config.toml
moe_layers = [0, 1, 2, 3, 4, 5, 6, 7, 8, 9, 10]
routed_scale = 1.0
lr = 0.00191
beta1 = 0.9
beta2 = 0.95
seq_len = 512
Below are experts of layer 8 (counted from 0) of a mixture-of-experts language model. Rows are named router (the router's row for the expert) and show model dimensions 0-159. Each number is 50 + 10 x the weight over its row's rms, rounded and kept within 0 to 99.
After each expert's rows: "mostly gets" lists some tokens that are sent to it at least half of the time. This comes from a sample of Wikipedia text that the model never trained on.

# expert 13
router:69 52 54 48 48 47 45 27 75 39 83 33 50 45 53 60 54 46 49 52 46 45 60 49 50 55 47 40 70 44 36 65 64 48 49 40 58 41 39 58 51 34 60 58 40 57 60 61 47 47 32 73 57 61 36 47 50 48 53 38 52 54 44 49 41 56 56 39 51 44 53 71 54 43 61 51 60 49 52 60 65 39 41 66 48 58 37 57 50 44 45 39 57 46 53 63 56 41 40 40 59 36 59 74 57 53 57 40 62 55 56 41 41 46 59 59 44 62 63 46 44 42 48 51 60 49 68 55 46 45 32 54 42 52 49 43 47 47 41 48 40 68 68 52 46 46 47 51 66 27 33 32 40 42 50 48 60 44 49 48
mostly gets: "′0", " Phylum:", "°0", " Kingdom:", " Family:", "order:"

# expert 21
router:69 50 44 44 72 47 42 52 61 46 55 46 52 46 50 50 67 46 55 62 56 70 57 48 44 61 36 46 70 41 61 63 67 68 36 55 68 51 47 45 50 40 67 59 53 60 63 64 40 42 41 59 59 51 29 49 50 58 53 38 48 42 61 48 52 61 48 46 41 69 44 62 56 62 47 42 64 44 53 53 43 50 41 49 47 68 50 60 52 37 53 37 38 62 66 83 49 50 44 42 47 56 67 56 56 68 66 56 42 55 61 56 32 41 38 64 42 60 47 55 46 58 49 56 55 54 62 57 41 48 29 52 47 50 54 36 43 28 43 50 50 63 49 54 46 45 45 54 57 48 29 44 59 51 49 44 72 53 46 58
mostly gets: " Born:", " Released:", " Died:", " Date:", " premiered", " date:"

# expert 31
router:67 65 50 66 56 54 41 48 69 61 48 51 38 48 46 49 42 41 50 62 45 60 62 54 37 59 44 45 63 49 63 70 53 67 35 52 73 54 41 51 46 35 57 43 28 65 45 60 36 56 46 67 63 51 51 49 66 56 67 42 64 43 59 54 54 71 55 36 39 61 55 60 53 59 34 54 55 33 43 54 60 51 55 49 44 62 37 57 56 50 41 42 44 45 63 68 55 48 38 43 58 47 57 60 50 60 65 38 49 43 65 32 52 52 48 60 51 45 60 40 36 48 43 51 48 51 49 46 46 61 37 60 55 56 32 36 53 45 50 40 37 46 40 58 23 60 36 69 50 38 35 45 42 50 47 47 56 47 65 53
mostly gets: " Company,", " House,", "ers,", "ors,", " College,", "\","

# expert 66
router:58 39 48 40 58 54 28 51 51 42 66 55 48 48 57 55 39 50 46 40 60 56 51 60 36 57 43 34 47 51 46 66 42 52 44 59 78 44 41 45 53 39 46 49 35 61 44 44 41 56 53 68 52 63 50 40 50 49 57 41 56 33 52 63 46 54 39 29 36 54 52 63 60 54 54 30 56 33 51 49 58 45 26 45 40 60 49 53 61 61 44 25 50 40 56 68 52 50 55 37 59 40 46 48 41 47 67 38 39 58 43 37 37 37 37 46 34 62 46 51 38 45 42 52 64 53 59 56 40 44 32 58 20 52 37 43 39 40 35 44 39 59 50 44 43 34 44 67 54 39 41 48 60 56 55 54 60 56 47 58
mostly gets: " (S", " ins", " \"S", " \"s", " k", " (s"

# expert 90
router:64 37 54 51 58 50 35 48 69 53 56 40 52 53 40 45 50 27 45 59 63 54 54 46 43 59 50 45 48 49 62 59 63 48 29 50 59 39 50 61 46 20 57 57 47 65 47 53 35 53 50 67 62 57 44 39 49 65 48 42 56 42 51 56 49 51 56 38 55 65 42 73 56 57 41 38 54 41 50 69 50 55 30 41 43 66 52 67 64 39 44 42 49 47 46 65 57 39 41 47 55 50 53 63 41 54 63 41 29 61 65 37 52 48 49 48 49 66 71 77 41 47 40 50 58 50 54 52 38 41 42 56 43 55 42 34 43 46 50 45 46 51 36 45 27 47 39 48 59 36 49 37 66 38 42 44 54 63 43 61
mostly gets: " by:", " Spouse:", " Dr.", " Starring:", " Sir", " Producer:"

# expert 30
router:70 45 39 59 71 56 34 45 64 62 54 49 53 48 42 50 57 48 53 49 56 63 53 60 47 58 41 46 49 42 61 47 51 54 43 49 63 42 60 45 45 38 45 42 44 60 52 54 47 51 46 60 62 48 41 37 44 47 59 49 66 47 54 40 41 61 42 28 58 69 42 73 55 56 51 48 50 47 56 45 67 44 43 60 37 49 53 43 53 58 43 37 26 48 64 75 50 55 35 39 58 47 58 48 44 68 58 49 41 38 33 58 34 45 41 54 27 69 73 57 51 44 58 50 61 45 73 36 39 64 44 59 47 52 43 31 54 38 27 38 46 54 43 47 57 46 46 60 64 50 51 45 53 41 48 45 63 55 66 65
mostly gets: " Mexic", " Illino", " Massachusett", " Beij", " Prag", " Wiscons"

# expert 47
router:67 47 43 57 59 65 49 49 64 52 54 38 58 33 47 64 44 47 50 63 46 49 57 45 43 55 48 56 52 34 61 74 60 50 40 34 44 39 50 66 42 47 59 60 28 64 63 52 50 65 35 65 70 50 43 46 61 52 57 40 56 53 47 47 54 36 56 31 47 59 48 54 52 57 40 47 54 52 60 53 53 55 54 43 58 64 42 45 64 40 40 44 42 44 62 58 47 61 39 28 54 58 38 61 56 60 73 41 38 46 49 37 36 58 43 43 55 60 65 64 53 29 50 49 61 34 57 44 33 53 29 59 56 47 53 33 49 47 44 31 62 56 44 45 57 43 44 50 67 38 46 34 65 50 48 35 61 54 62 45
mostly gets: " newly", " participate", " attra", " being", "bre", " participated"

# expert 18
router:60 60 39 61 46 58 34 42 57 52 55 52 57 28 41 58 49 45 48 67 73 50 61 57 38 56 47 33 53 48 60 67 44 60 41 55 63 50 57 54 35 36 53 53 51 66 56 55 59 41 36 47 62 60 48 42 42 58 66 33 49 39 58 44 43 57 56 44 40 58 38 56 39 57 53 59 63 43 51 55 64 41 50 49 40 52 42 53 65 39 40 44 34 40 49 61 54 61 49 31 55 32 65 49 54 44 61 41 50 54 46 41 58 48 58 48 21 69 60 54 42 35 41 57 68 61 73 44 52 52 35 48 57 46 42 31 33 56 46 52 51 64 54 52 54 57 31 51 64 43 46 40 56 52 29 36 50 56 61 52
mostly gets: " La", " Vol", " vol", " Van", " la", " van"

# expert 24
router:52 37 46 59 59 58 45 57 61 45 52 33 46 51 56 53 64 56 41 66 64 55 53 48 57 63 30 41 63 54 47 59 59 61 57 39 53 34 55 58 35 34 61 53 50 65 49 51 34 62 46 47 63 63 35 42 60 65 56 37 57 44 47 54 48 51 43 35 50 41 41 60 40 53 48 62 50 34 48 62 60 45 43 59 32 58 35 46 73 55 47 40 46 62 58 50 51 38 32 28 49 48 58 62 57 54 63 53 56 56 52 33 43 54 62 51 45 49 52 56 36 44 56 57 65 42 46 35 46 57 45 62 39 35 56 45 33 41 42 44 38 55 38 44 47 73 51 65 64 49 36 28 55 42 55 48 71 60 48 69
mostly gets: " sat", " Christ", " Sy", " Pri", " É"

# expert 89
router:75 45 45 58 58 58 38 28 59 65 59 39 45 34 53 55 55 54 51 62 68 62 63 58 49 60 46 50 63 50 55 50 61 49 38 55 53 48 56 60 38 38 60 43 46 64 53 65 35 59 35 59 57 66 48 35 56 53 54 49 46 41 68 41 51 72 61 49 55 52 35 54 43 58 59 55 56 69 38 45 63 38 49 47 47 56 41 48 58 49 48 34 46 44 59 55 60 33 38 35 49 48 60 50 53 66 57 46 37 55 41 37 42 54 35 61 39 66 47 61 40 40 57 44 53 40 60 51 40 62 38 60 51 44 49 36 41 44 23 40 43 48 51 57 30 55 43 59 64 36 34 41 43 59 45 42 70 59 45 52
mostly gets: " Dream", " Show", " Night", " Love", " Girl", " Life"

# expert 85
router:83 48 57 58 69 55 39 32 61 38 67 45 57 44 52 53 47 50 43 59 60 63 48 60 46 55 48 28 43 44 51 52 57 59 33 42 67 43 59 50 25 44 78 59 35 62 55 56 36 69 48 58 52 50 52 44 57 58 52 39 54 56 48 56 46 59 45 39 47 52 44 61 49 62 60 65 45 37 42 43 53 46 53 43 43 46 44 50 64 46 35 36 49 45 64 53 51 52 42 43 55 45 45 59 51 62 48 44 24 55 56 39 55 52 56 64 37 60 64 63 33 40 40 47 59 56 51 42 40 45 28 63 33 49 34 40 54 44 30 54 37 53 51 54 41 56 48 41 50 27 52 52 58 46 50 42 50 53 45 66
mostly gets: " PR", " DE", " CR", " CO", " CS", " LC"

# expert 68
router:72 48 57 56 59 47 50 38 61 49 59 52 48 57 49 58 60 58 50 56 52 65 51 63 61 72 58 29 69 57 66 52 56 56 42 42 66 48 62 59 39 34 59 50 51 67 50 58 48 76 31 58 58 59 31 45 64 50 54 46 49 39 61 52 45 52 55 38 47 55 44 60 55 55 65 46 63 49 55 57 43 35 42 55 51 62 51 51 57 49 61 45 50 50 54 48 59 43 45 22 60 53 54 63 54 48 61 48 40 37 50 37 51 51 51 53 38 57 65 63 49 32 46 58 60 54 74 51 49 65 20 65 42 60 45 43 59 52 34 39 40 50 45 45 37 57 33 56 56 37 42 45 47 41 45 49 57 49 64 71
mostly gets: " H;", " 201", " GF", " (US", " download", " Chevrolet"

# expert 23
router:72 36 41 46 56 57 35 46 65 52 63 33 52 47 52 61 62 40 37 58 67 60 56 63 45 62 51 49 78 41 60 52 60 65 39 56 59 52 44 59 43 35 58 46 51 63 52 57 34 55 54 58 64 69 49 41 51 57 49 35 51 34 59 54 47 62 63 46 49 51 38 71 54 65 39 42 56 54 55 53 55 54 34 47 31 57 32 53 58 44 28 37 43 42 61 52 54 44 42 48 60 47 39 58 40 57 54 44 49 62 62 48 51 54 61 51 50 73 58 36 33 43 46 53 62 51 60 48 48 64 41 65 39 47 38 55 51 46 48 50 42 50 52 61 41 45 28 58 58 36 37 30 49 52 30 52 62 47 43 47
mostly gets: " Label:", " Genre:", " \"The", " Genres:", " (The", " @"

# expert 61
router:67 45 42 69 66 48 54 43 64 64 48 36 53 39 43 51 49 45 54 68 64 63 53 48 45 63 41 44 53 45 65 40 54 62 38 57 62 37 50 45 46 29 59 72 39 56 48 59 31 53 41 63 76 61 40 47 53 42 67 40 46 38 59 48 49 51 61 37 54 61 46 56 50 61 52 58 71 41 53 52 57 49 51 68 33 55 45 55 57 60 48 49 41 48 68 55 55 57 57 38 59 47 55 63 56 61 69 54 50 44 41 54 41 39 37 53 36 58 62 61 43 39 68 46 63 46 65 41 44 51 43 61 47 55 47 38 50 38 38 39 44 49 50 47 54 49 37 61 74 42 42 50 57 46 59 44 78 59 52 56
mostly gets: "ić", " Clark", " Miller", " Thompson", " Smith", " al."

# expert 8
router:70 37 43 63 45 53 48 64 69 68 57 46 43 49 53 48 54 50 54 48 49 52 63 68 49 64 52 40 59 50 60 71 54 52 29 29 69 43 49 52 53 52 49 68 31 53 53 52 51 49 38 60 54 55 38 36 63 45 46 45 53 49 47 60 41 46 50 46 49 64 41 56 49 66 52 48 55 32 57 43 58 49 28 44 31 62 27 42 60 43 48 53 43 40 50 64 59 58 40 34 67 54 63 49 53 69 55 45 49 52 59 36 61 31 52 72 34 47 60 46 48 46 54 48 48 53 56 61 48 45 25 62 34 50 43 47 57 47 19 44 53 52 50 51 47 35 49 64 53 38 45 42 43 55 33 46 48 54 55 48
mostly gets: "|---|---|---|---|---|---|", "|---|---|---|---|---|", "|---|---|---|---|", "|---|---|---|", "|---|---|", "|---|---|---|---|---|---|---|---|"

# expert 48
router:72 34 33 62 68 50 46 37 54 60 55 44 57 33 39 40 64 45 55 63 58 57 56 58 53 51 43 55 60 51 53 45 52 46 41 50 52 46 42 47 22 26 52 44 44 51 55 52 36 54 32 60 57 53 50 43 47 53 56 45 64 37 54 51 55 65 59 31 38 60 40 63 45 59 52 52 69 59 48 62 49 45 49 46 23 51 35 52 69 50 44 30 40 47 58 56 50 57 41 34 54 47 55 63 43 60 52 48 36 52 37 57 55 52 58 50 36 62 60 48 50 35 56 48 52 45 65 39 50 62 33 71 44 47 38 51 57 55 33 51 34 56 56 63 47 41 40 60 60 39 43 32 54 31 35 52 52 51 60 47
mostly gets: " Manchester", " Seattle", " Boston", " Harvard", " Miami", " Kansas"

# expert 57
router:59 48 52 46 59 60 45 56 59 72 76 52 52 49 67 41 69 42 46 50 64 65 48 62 34 51 31 44 64 48 45 65 54 59 37 48 58 35 37 35 39 49 66 58 36 71 48 52 49 46 48 55 62 58 40 33 68 57 48 47 56 42 58 42 59 53 51 47 37 61 40 69 53 60 53 43 55 23 37 55 57 52 53 54 46 59 36 62 61 55 56 33 54 52 47 61 45 43 54 35 51 50 58 52 62 57 70 51 44 51 55 38 38 41 52 64 45 54 47 66 49 49 49 54 56 41 70 43 50 54 35 63 40 42 55 43 38 45 49 33 34 47 47 56 49 42 43 53 58 42 38 40 44 51 50 49 66 70 69 41
mostly gets: "==S", " every", "==F", "===S", "One", "==A"

# expert 26
router:56 35 44 50 61 59 33 38 58 58 65 45 52 45 44 50 36 48 56 48 47 56 59 49 41 72 54 44 60 45 67 53 56 59 58 47 48 41 50 72 45 46 67 48 50 53 61 61 48 53 51 71 78 59 49 48 58 56 56 46 61 34 47 45 41 52 55 51 43 58 53 79 71 46 33 45 56 44 40 64 56 41 51 61 46 59 47 58 61 54 45 46 43 46 41 72 53 34 43 29 52 40 50 51 47 59 68 47 48 44 58 34 47 51 43 61 40 69 58 55 39 54 45 58 68 47 59 49 42 55 43 63 41 49 24 40 40 52 48 40 45 50 41 62 48 37 42 57 67 24 50 46 43 55 43 32 54 56 60 61
mostly gets: " brown", " relatively", " slightly", " dark", "-shaped", " less"

# expert 10
router:75 34 44 59 62 52 40 51 54 55 72 30 56 50 46 46 50 43 41 59 50 66 62 62 34 58 53 46 74 43 56 52 56 53 44 47 63 55 59 56 63 29 65 48 34 48 61 60 36 53 62 55 66 61 38 42 60 65 67 47 52 33 46 60 50 53 57 46 34 61 31 83 69 52 34 39 66 46 50 55 58 52 44 61 46 46 54 51 64 48 35 49 35 51 64 61 53 41 42 42 55 37 55 52 34 69 53 40 61 61 33 31 41 45 47 54 40 52 59 55 40 43 53 57 53 53 57 48 45 52 38 55 46 58 49 50 42 53 33 47 50 60 34 52 43 51 45 53 52 49 48 41 62 47 52 41 49 54 42 55
mostly gets: " 1–0;", " Headquarters:", " 1–1;", "–0;"